{
  "num_hidden_layers": 12,
  "hidden_size": 192,
  "n_experts": 32,
  "experts_per_token": 2,
  "d_expert": 128,
  "d_shared_expert": 256,
  "hidden_act": "squared_relu",
  "moe_layers": [2, 3, 4, 5, 6, 7, 8, 9, 10, 11],
  "router_score": "softmax",
  "normalize_top_k": false,
  "routed_scale": 4.0,
  "balance_loss": 0.0058,
  "balance_bias": false,
  "router_logit_norm": 1.0,
  "init_std_router": 0.0083,
  "lr_router": 0.00133,
  "vocab_size": 32850,
  "norm": "layernorm",
  "norm_eps": 1e-06,
  "tie_word_embeddings": false,
  "optimizer": "muon_variant",
  "learning_rate": 0.0107,
  "beta1": 0.95,
  "batch_tokens": [16384, 32768, 49152],
  "max_seq_len": 2048,
  "train_tokens": 261500000,
  "max_steps": 8359,
  "dataset": "wikipedia_en"
}
Below are experts of layer 6 (counted from 0) of a mixture-of-experts language model. Rows are named router (the router's row for the expert) and show model dimensions 0-191. Each number is 500 + 40 x the weight over its row's rms, rounded and kept within 0 to 999. Numbers have three digits each.
After each expert's rows: a language model's description of what the expert responds to. This comes from a sample of Wikipedia text that the model never trained on.

# expert 11
router:429439467564408473513538527479520564542548502522484514521497528523509602519526440471491475520533450511550595571540518521455484433515486473458531516486523549534535474525549489475443502511498511454514475447483551523500521435485529445525503532536476494503495485445497457559510529455509461460550554437513501397440448409472474526539473498507494564468429505512460568388491555440532451507521551562536497493413574565520561522493441480502508586481512455486534507469499510526492509452493441491513510493578503508542442517477513508471482499532526476514509552475520577443546451476502459454
Description: Table row separators. Line breaks, pipes, semicolons and dashes that open table rows or list entries before numbers, as in "| 79 |", "58–59".

# expert 22
router:474494423505413457479567529528459522477493461491540499493524523560500564509487506432556506413517524473499524493462507461449525505515490557493510513480482484564481543470543501444469518551468536516481479518533519450486405534542486475512444409477463481513549417490563560475409497520496521455524512537517500490520465485496597508492531445484584496503424509440499526435465502505600494462459516561469471487474514505563540537546465500477462509384476452492536597514438424500524428491533488564505551502530526520483442477459491539571426559563501514543459503529506520505539526519540504470
Description: Sports and media nouns. Common nouns after the, his or a in sports and entertainment text, such as record, draw, season, game, album, debut.

# expert 27
router:415456577576492559542508482463526527572466480497509509476528536522519490494501501532515510446485496410524490474430483514429414563505436486461522518429503545577430428451529508448499518455452486478526475444508560473519508480513475489551466384556486527480500558461484536558486498496526541479488457562500505479426484528528519524510536516487502545501484509546569540431503536473599462456516469470524539479554503516509507449566496453484511495483521463525529560534454600598527519472502472495511451455577470529526590485572508507469504499446466486475481449517501574458526494463470456492
Description: Sentence and clause openers. Words opening a sentence or clause after a period or line break, such as In, The, As of, However, because, since.

# expert 2
router:465555523551428490520523490483479523551501509532502547463529494553516501538520534516546489524493511453428488561523497507470514448558454519543531534460516531575564454469518447481401473549570469483508451617533491574518463435470468511486474528451483530577486501535473482527522512544486429493569492426514465490487537495479481504431548509504466523462503583533559457539465556435489408551568553508475515534483499522505488375510557540467535479453566444461406494484541422523471499515470451476450459540469504522485484516486449472455475453532519477517480501539483536439503536498563477492
Description: Year-initial digits. The leading digit of a year, mostly 2 or 1, after pipes, dashes, commas or "in", as in 2025, 1962, 2010.

# expert 18
router:438503514487537457474464495479544495535492388464458545564475557523448437417515491516538534527461555504494526481564453510566540530504529505492505459451598508470501525555541494448518522479493501475579463499472535501490463549493489478526435516469507488494492519485462535413505525525529467452431540556543483509452528462551510495534566568501481499582568477559509484568484474480527483586494439485487508473531450491441475542421507552460447503481490470483474423596531487509501483460544503415515530524456535455511476513522557580455450483495558582454538480477510507503511416487475459569
Description: Mid-name letter fragments. Single letters and short pieces inside personal and place names after a capital letter, such as Le-h-igh, E-in-hard, H-ugo.

# expert 25
router:485495540503511517454512424507497479561507473520491492539458513456529438516472486585515519489486444518538526423489554496523509575557492452504557534533462484478459449498554489568471523500500537460397501392462532526472464461481454616531510524524543531527555552514489509466508497472464457514535449512509472483431450551494494515521466476497452597488537509516557515570556517477510526497514512469422513481504478583456448477509414406484494509484498491569536511529533527452483494449501519508425414535534452539479584560444539530456496536481518492478392500508534493500518529557547555497
Description: Punctuation and table starts. Pipes opening table rows after line breaks, plus colons, commas, dashes, quotes and sentence-initial The in lists and infoboxes.

# expert 9
router:478488539505443504456508542503545491500497518528529479494435473425549459525528536459502517595469488477433569496475543508498483445508545421503483566462435486382538444481529467568541501461513492529476495518463481568533530456440560498472548566508493565397477456530538477529457549496557553508455517532422531522505498548470371485477419503465511485529488536522446479499528519506456480495536501492487553553552551482543529439546489485484530583553541516444441471462460541492516559520528537491513494537436502504468548500535516483571554437470513537534480532547480448513504553542487488463
Description: Articles and prepositions. The articles and prepositions a, for, with and of the, and definition openers like "is a" and ", is an" in first sentences.

# expert 6
router:519574452469548451513471522549516526436521573460512502488468441471512513434474490458476498561578547514537439557537563490554428505505484459496400454461492529562515429460512480491536440476467476573384565537552463444484571454515558444520570529509550479524502504556495523436449459531507543541498470502501487553524506421582504490534524523540473507486550488497416455490533516463544460507514436462471474471554445495530509442468553532574473494490508545499482476515454476518475521490483494525461527520499514515538494459499458499512539466413494422473568506449539547479500560492467549506
Description: Place-name word endings. Middle and final pieces of foreign and place names, such as Bahr-ain, Guaya-qu-il, -burg, -ville, -ington.

# expert 1
router:448517484501450488555434506568480567508454486482421470545578486491516516501452450575544457475542483531488537462526498493463496500426492410447457502453485520547498447534507500571524522573583534532448463465457450572468530568475446456470602493479471507579463472504483489510542566515534545578520551543537468453502481464465566480532536492492501487521467541492414547473597477504549457499510527526523490499506489506441474420495483488486558526514520536485536534483520537520511475500541482517469474498517557523504439449462508486557430501460459448484513426473558464412523484435498446526
Description: Word-initial capital letters. Single capital or short lowercase letters opening a name or word, often after a colon, quote or preposition, e.g. H(anja), G(uru), "L(eonard).

# expert 8
router:632451446567592521473498472483542416454468583545489503489544526492498518495471527450491491489494449540513480569476523498528558473481496573502486498569468456503490576466399569496506542567467527548569475502540516550583511510524512491475433443541521513548532516503488483522585458541485483514436509457473492473530557572461525523484514506488504452497459507524470528508499433481451485466497439537569435485449461497484471560449496429427439475578510453548506431470465427465519484492536479532563549504484492486488483503477492431517560531560452490527483496498491487480485486476546501442
Description: Mid-word fragments. Word pieces inside words, often right after an opening piece, such as ref-und, con-fer, Porc-aro, bequ-eat, and Chinese characters.

# expert 0
router:561564476557520491508484563489586529560529467545521492525471511433542492455502525484522502506552455556512552546485504524540444451576493509467482494446459551506538548479498454579462533564450443591373514484481516542515514493465569458416516506541493471535496528473505532420475461401505520512507477433466487439490484523558446546490525443466514496433508518478517494464463530511433486461516456451453508495570531556506573437496525532503503466532457525481528479433521540518481492511554491484509530510468512460471462508526439418566533500524437535533509524499541480385465503549506482535
Description: Title-words and name middles. Function words and short words in song, book and case titles, plus mid-name word pieces, such as Call Me, Cas-ual-ty, Ses-ame.

# expert 14
router:578436408473588515509441475463474526496422547447549491444506491513449532493480492421427468525513541505481457549516540491504454512541560566511456579475431506442478546501555512490470461451490490483508535500500522521497409532476512549569441509549461510489448470519511488508447495533470575496484470507522528462495516541474576472458503489490479531526442466401486469441473543514456547596500507477426502503553521508552438571491544537491498507528525561452482501458499493472433490538487448554488535537548507505536572538548479460519532510430558533535573504542492491515431531525519506423
Description: Inflectional suffixes. Word-final suffixes like -ing, -ed, -s, -ation, -ers attached to verb or noun stems, as in drawing, answers, vehicles.

# expert 20
router:541488475499416451464462532492455480547550503539499490507492477448471517522491450564539528493570488494508520457497502494411522489518479437492484596525485476485507483462490454555501505524531504462519532534513505536451582471519466451496482560529512486510511469477495490565464559384493541529511512473476461599401463489476557581489501449499457514501549478498548524498455462493567497469451559578508509496437436509536500536600522478513559496522503445555552533554510501440623530503487458475526548540491527516535435536535455509562457421565474479513459453489461465459524436492486552523
Description: Separators between numbers. Dashes, colons, periods and slashes between digits in scores, times and ranges, as in 6–4, 2:02.15, 25.9, 2002/80.

# expert 31
router:565451498480546470561556509476535495444496615519523512433513488452502522561515496444450459559523550560491507549515471429551473502467451530496512505469507501501490493545501574562493428505526522459438556515541456438566478469469546566442459544488518494523501476494530421532550464554429532532515525406510623516526483459480514484522488517563504459536468504387461479501441534484464526516522548443409460475498474549528494524515487465557537523498499499453518556473447493462458523502488484446495533500436510506516528485500517490474565520441517455541497551455438548588505540500509531468
Description: Latinate word endings. Final suffix pieces of words, especially scientific names and Latin or Greek terms, e.g. -idae, -ology, -ium, -os, -ensis, -ion.

# expert 3
router:467435548506433488505468475558552522497546515462505488525520558481565529473454506554559483509512419476528492534498485433459519542449464440492525487455522509526506548526455486447448523529493482431507452494509372438507521596437527520454478526510440535439509441530511525586507507460488501464534516450463456534548502468508448523492429488484595440474509574506576476476519605489477438446534536534549518567435599471517525466488550495540436572527487508548523514442527520469522542534499511486491517496507467505483494507398492519512506571535460457499490508516512509563524520467530507539
Description: Lowercase word-start pieces. Opening lowercase fragments of longer words and compounds, such as sky-sc-raper, det-onation, landown-ers, and the digits 1 and 2.

# expert 28
router:473523374496493549583490493505470562511515525497493536506450498537481448509540500428489519526533503493462432479519494515504482495495473452516450532540457450520503522563472505477549496488522477430513513447486506446511553573482468433500490533485403453544481509475433468481492523579522568450562441459433531460541517495523546510501538544532485507552465504389494516424501527500621500526551553550488523532501532559493583499506480535473437488409479521469530488478547546507443521473510477504513455502497503474545456517500547493447451457429515480505584501533539470558546593552455489465
Description: Decimals and table figures. Digits after a decimal point or dash in table cells like vote percentages, scores and statistics, plus °W, °E and adjectives like large or later.

# expert 16
router:486456551489479450482476484473497440550494475460549483533507512492448475522455535517550529547456552422493498484498488511537583508462510470465515414585446424420495466563542516456513545466448564485583475455487573465445498485536448493543517468492489522417576489503532464505541548537479399477457541570446443517410574464486441476488461537565496459437479502535536546535526524515531534515477469584469529471546536397456494570494494491462538515499554516473506472519550539503541428533511525475558466495529530460529479479560559512497491508558489495485549505538517461477484455480520487510
Description: Pronouns and early subword pieces. Subject pronouns He, she, it, they and "has", plus second word pieces after an initial letter, e.g. s-er-ver, D-er-ivatives, k-il-ometer.

# expert 29
router:385517605572395466536548493499518561490511523544537526533493455590562490522504455561487523450429541459570474473563521530467477526525515468495573517508495508533511487494492417484494574474489499497492466505497440401551458448475543500495488465581505482491510555517439496507485413465497479480479447497509540492429463458547507545511419478505526459522451485531494487505552547553522444468541471461535579530457545515510489511475522575516510522459511449594512505462445491434468511487499514463474464501538465514499503482460441473563452499519463514538454498471555513491447525596492519482
Description: Determiners before nouns. Words like following, this, same, next, each, plus "U." in U.S. and coordinate symbols ″W / ″E.

# expert 24
router:487463482503424617504455467524502528469570453529501493549543497527470523575475481445518516510460429488438500502452416553376481519408543479487465505508518508531517527440476478493517515532511542474449495467490453525469583521526464475481573512523456459430435524559508539551597514532569475469526463566481488539471487522499457482539564536529540431506440556548508497532503511498469490467529502499522521525501578502533496486481442540524561527554495482528520523430494533449457465586502478551486423555518482536474492446537469538537526536478446510558404492514499521518448506465530457490
Description: Capital initial letters. Single capital letters starting a word, often after a line break or list dash, such as "- T"erm, "- C"ategory, "- A"cleris.

# expert 21
router:523604504436489576492541442537463548523506422527483428502531451545501459555462468521481546437532461537560549484406458493451468481512487479482513466492452477447503525548557442528525499511469444531455469463529467519487471515509505516594441506530491414541536484545448565491624505506541528527511506510510508525452482458397517428522485524528523608504470533437525484525539533534504535494489427473466532474509490537511453495466507480466533536458545511524512550485533538473515510498506494475472499456500562469525503515547379583438548423508525511461494538488484509514465551542476482457
Description: Table and heading punctuation. Table pipes and separator rows, heading === and == markers, closing parentheses, semicolons and sentence-final periods.

# expert 23
router:484532614485522526434468446471418412514500473535557544471474556459572524539491522527431457415538450530495454503430473471511517490458496468495532541540496503501478447436508511464493541450588538482569435550418557552484474519508493516545488496507573541469540521447549530536520444514490490497547501472510446500576539527513527547537482424508433555461464517565512475484558519547468522430521485530543472504468505473501490518530527496510556498537464467502485511518541564459481539459444542465548435579486454538494501534471514447468466519481542428444477515455474498442500543462549573478
Description: Word starts and prefixes. Opening pieces of words and prefixes after a space, hyphen or parenthesis, such as ab, sub, inter, un-der-per, ult-rasound, often near LaTeX math.

# expert 30
router:463572466543413546533457488523528539482542459509427464516547405466512429556497495560427448457555490536558541489544503593503446487568564484458479493465487541554517511459518458419444528497491493474446474501460521461464526459490486510486485489554455479541427509536513479520464447540525546488547557485585475495501551503529535500502476458509498512498575502465510502510495567495533430500570599531484523558510450505489465511564477536527524540532445477509522581463464508476528507462477475466459509493517515455531548473487499556490494386492521555476496419579446503513418520496540462480
Description: English first names. Common given names, whole or word-started, such as John, William, Franklin, R-alph, F-rederick, often after "by", "of" or a pipe.

# expert 26
router:448532476463421516466531551516409585536518545448494517468433505470483543519526446535447418435498563518467455459481443487514447516481457485484482446500459485531496538472535560506499475542551475531427542544541534428471469499472442529466470464474461451528484510533473495498446487537531560477537537429517562563527519555474574527486532449561523480528503481518522581506526461518560572536456464466480505543512452486463512583524527519470435466428536495414499540524496521548545526489543484507488522498557535506517513414473424560488457502495560493529467499509450475562552451536475580480
Description: Team and competition nouns. Nouns naming teams, leagues, parties and series, such as team, Cup, Championship, Group, Series, mostly in sports articles.

# expert 15
router:481512413465450489564484494523542547498559474491527491485480471460512447513500479491539527551504488470510530449482569507528415506526493531526472482551468516539565445496521498494570501457430468492478531453491477536395472494485497566499533464440484477481549520521475506539456551536526500511532574529442514490508548476508451476486455508561526548527507601473455518486458474472528506558519524491493516554467485501514477503514447515577486523606545463470564532579491510528563469493565444529407438397534524489444491519386436520535512502474457511537432506501466473496573487450478403522
Description: Commas and conjunctions. Commas, and, ", which" and ", but" joining clauses and list items, often attached to a word end, such as "services,", "trails,".

# expert 19
router:442520576496528442535487486567479520536559486490511478482524409481530468561509550548539450511502486519496511498508486491554501508408462477479504447510555517569490549531515490511493481512496407492519468544499397502492510506463491453466565530446529497550503461497490510558510490489520449473463563551467442479510484431501553466552532486500500476581531527549561542569549455562529556569422468505603516473453504527404520405511489547493470462465524511554539439524544522503516550477508539531498566515507443524507469423525442485475423489484481474526492423497521488534530504452398499490
Description: Foreign name syllables. Middle syllables of foreign or unusual names and words, often with diacritics, e.g. M-iam-i, Bhattach-ary-a, Kl-í-ma, č, š.

# expert 5
router:441504447482454489522479551507471513465407478492536546497547469507439567521510465548514563400495570468475469512546539507451477555477556535430525482544489532445493545460495479518537497464501533489458469490518507460520478486591524484488498508473473513497501551500557458491450564447522556429523507539513499505595434496441447521515463498367511473506536435511521522467439485486411565486434530477446547514511457472518526473454436564541472451574496519507483444481503485563449545490477552577500472598439511524510480519492549512504478562525494489508546504489474561501544566518555484505
Description: Paragraph breaks, headings. Double line breaks ending paragraphs or tables, and heading markup like ==, ==See also==, ==History== that starts new sections.

# expert 4
router:432515567570360521508543484502507538483505401498556512539491576500457463430464460560434491488524457432556493451541535524510519564489503544575549548471504522489521497499547399452511476482534505496474507482468504559447421571507496515478460539546504538445546533495495567511513404462554513488480471515520517517501460559525574476479529467511549489537490449569483542478502509468541506490467534536503499492430480549509516515503517531522477498431462479473499518449493478504518564435513493494456524496538493551517480480475596502439482481463500559527489406508441502467521396531509569504
Description: Compass and proper-name modifiers. Capitalized modifiers starting place or institution names, mostly compass words like West, South, East, plus National, New, Mount, Air.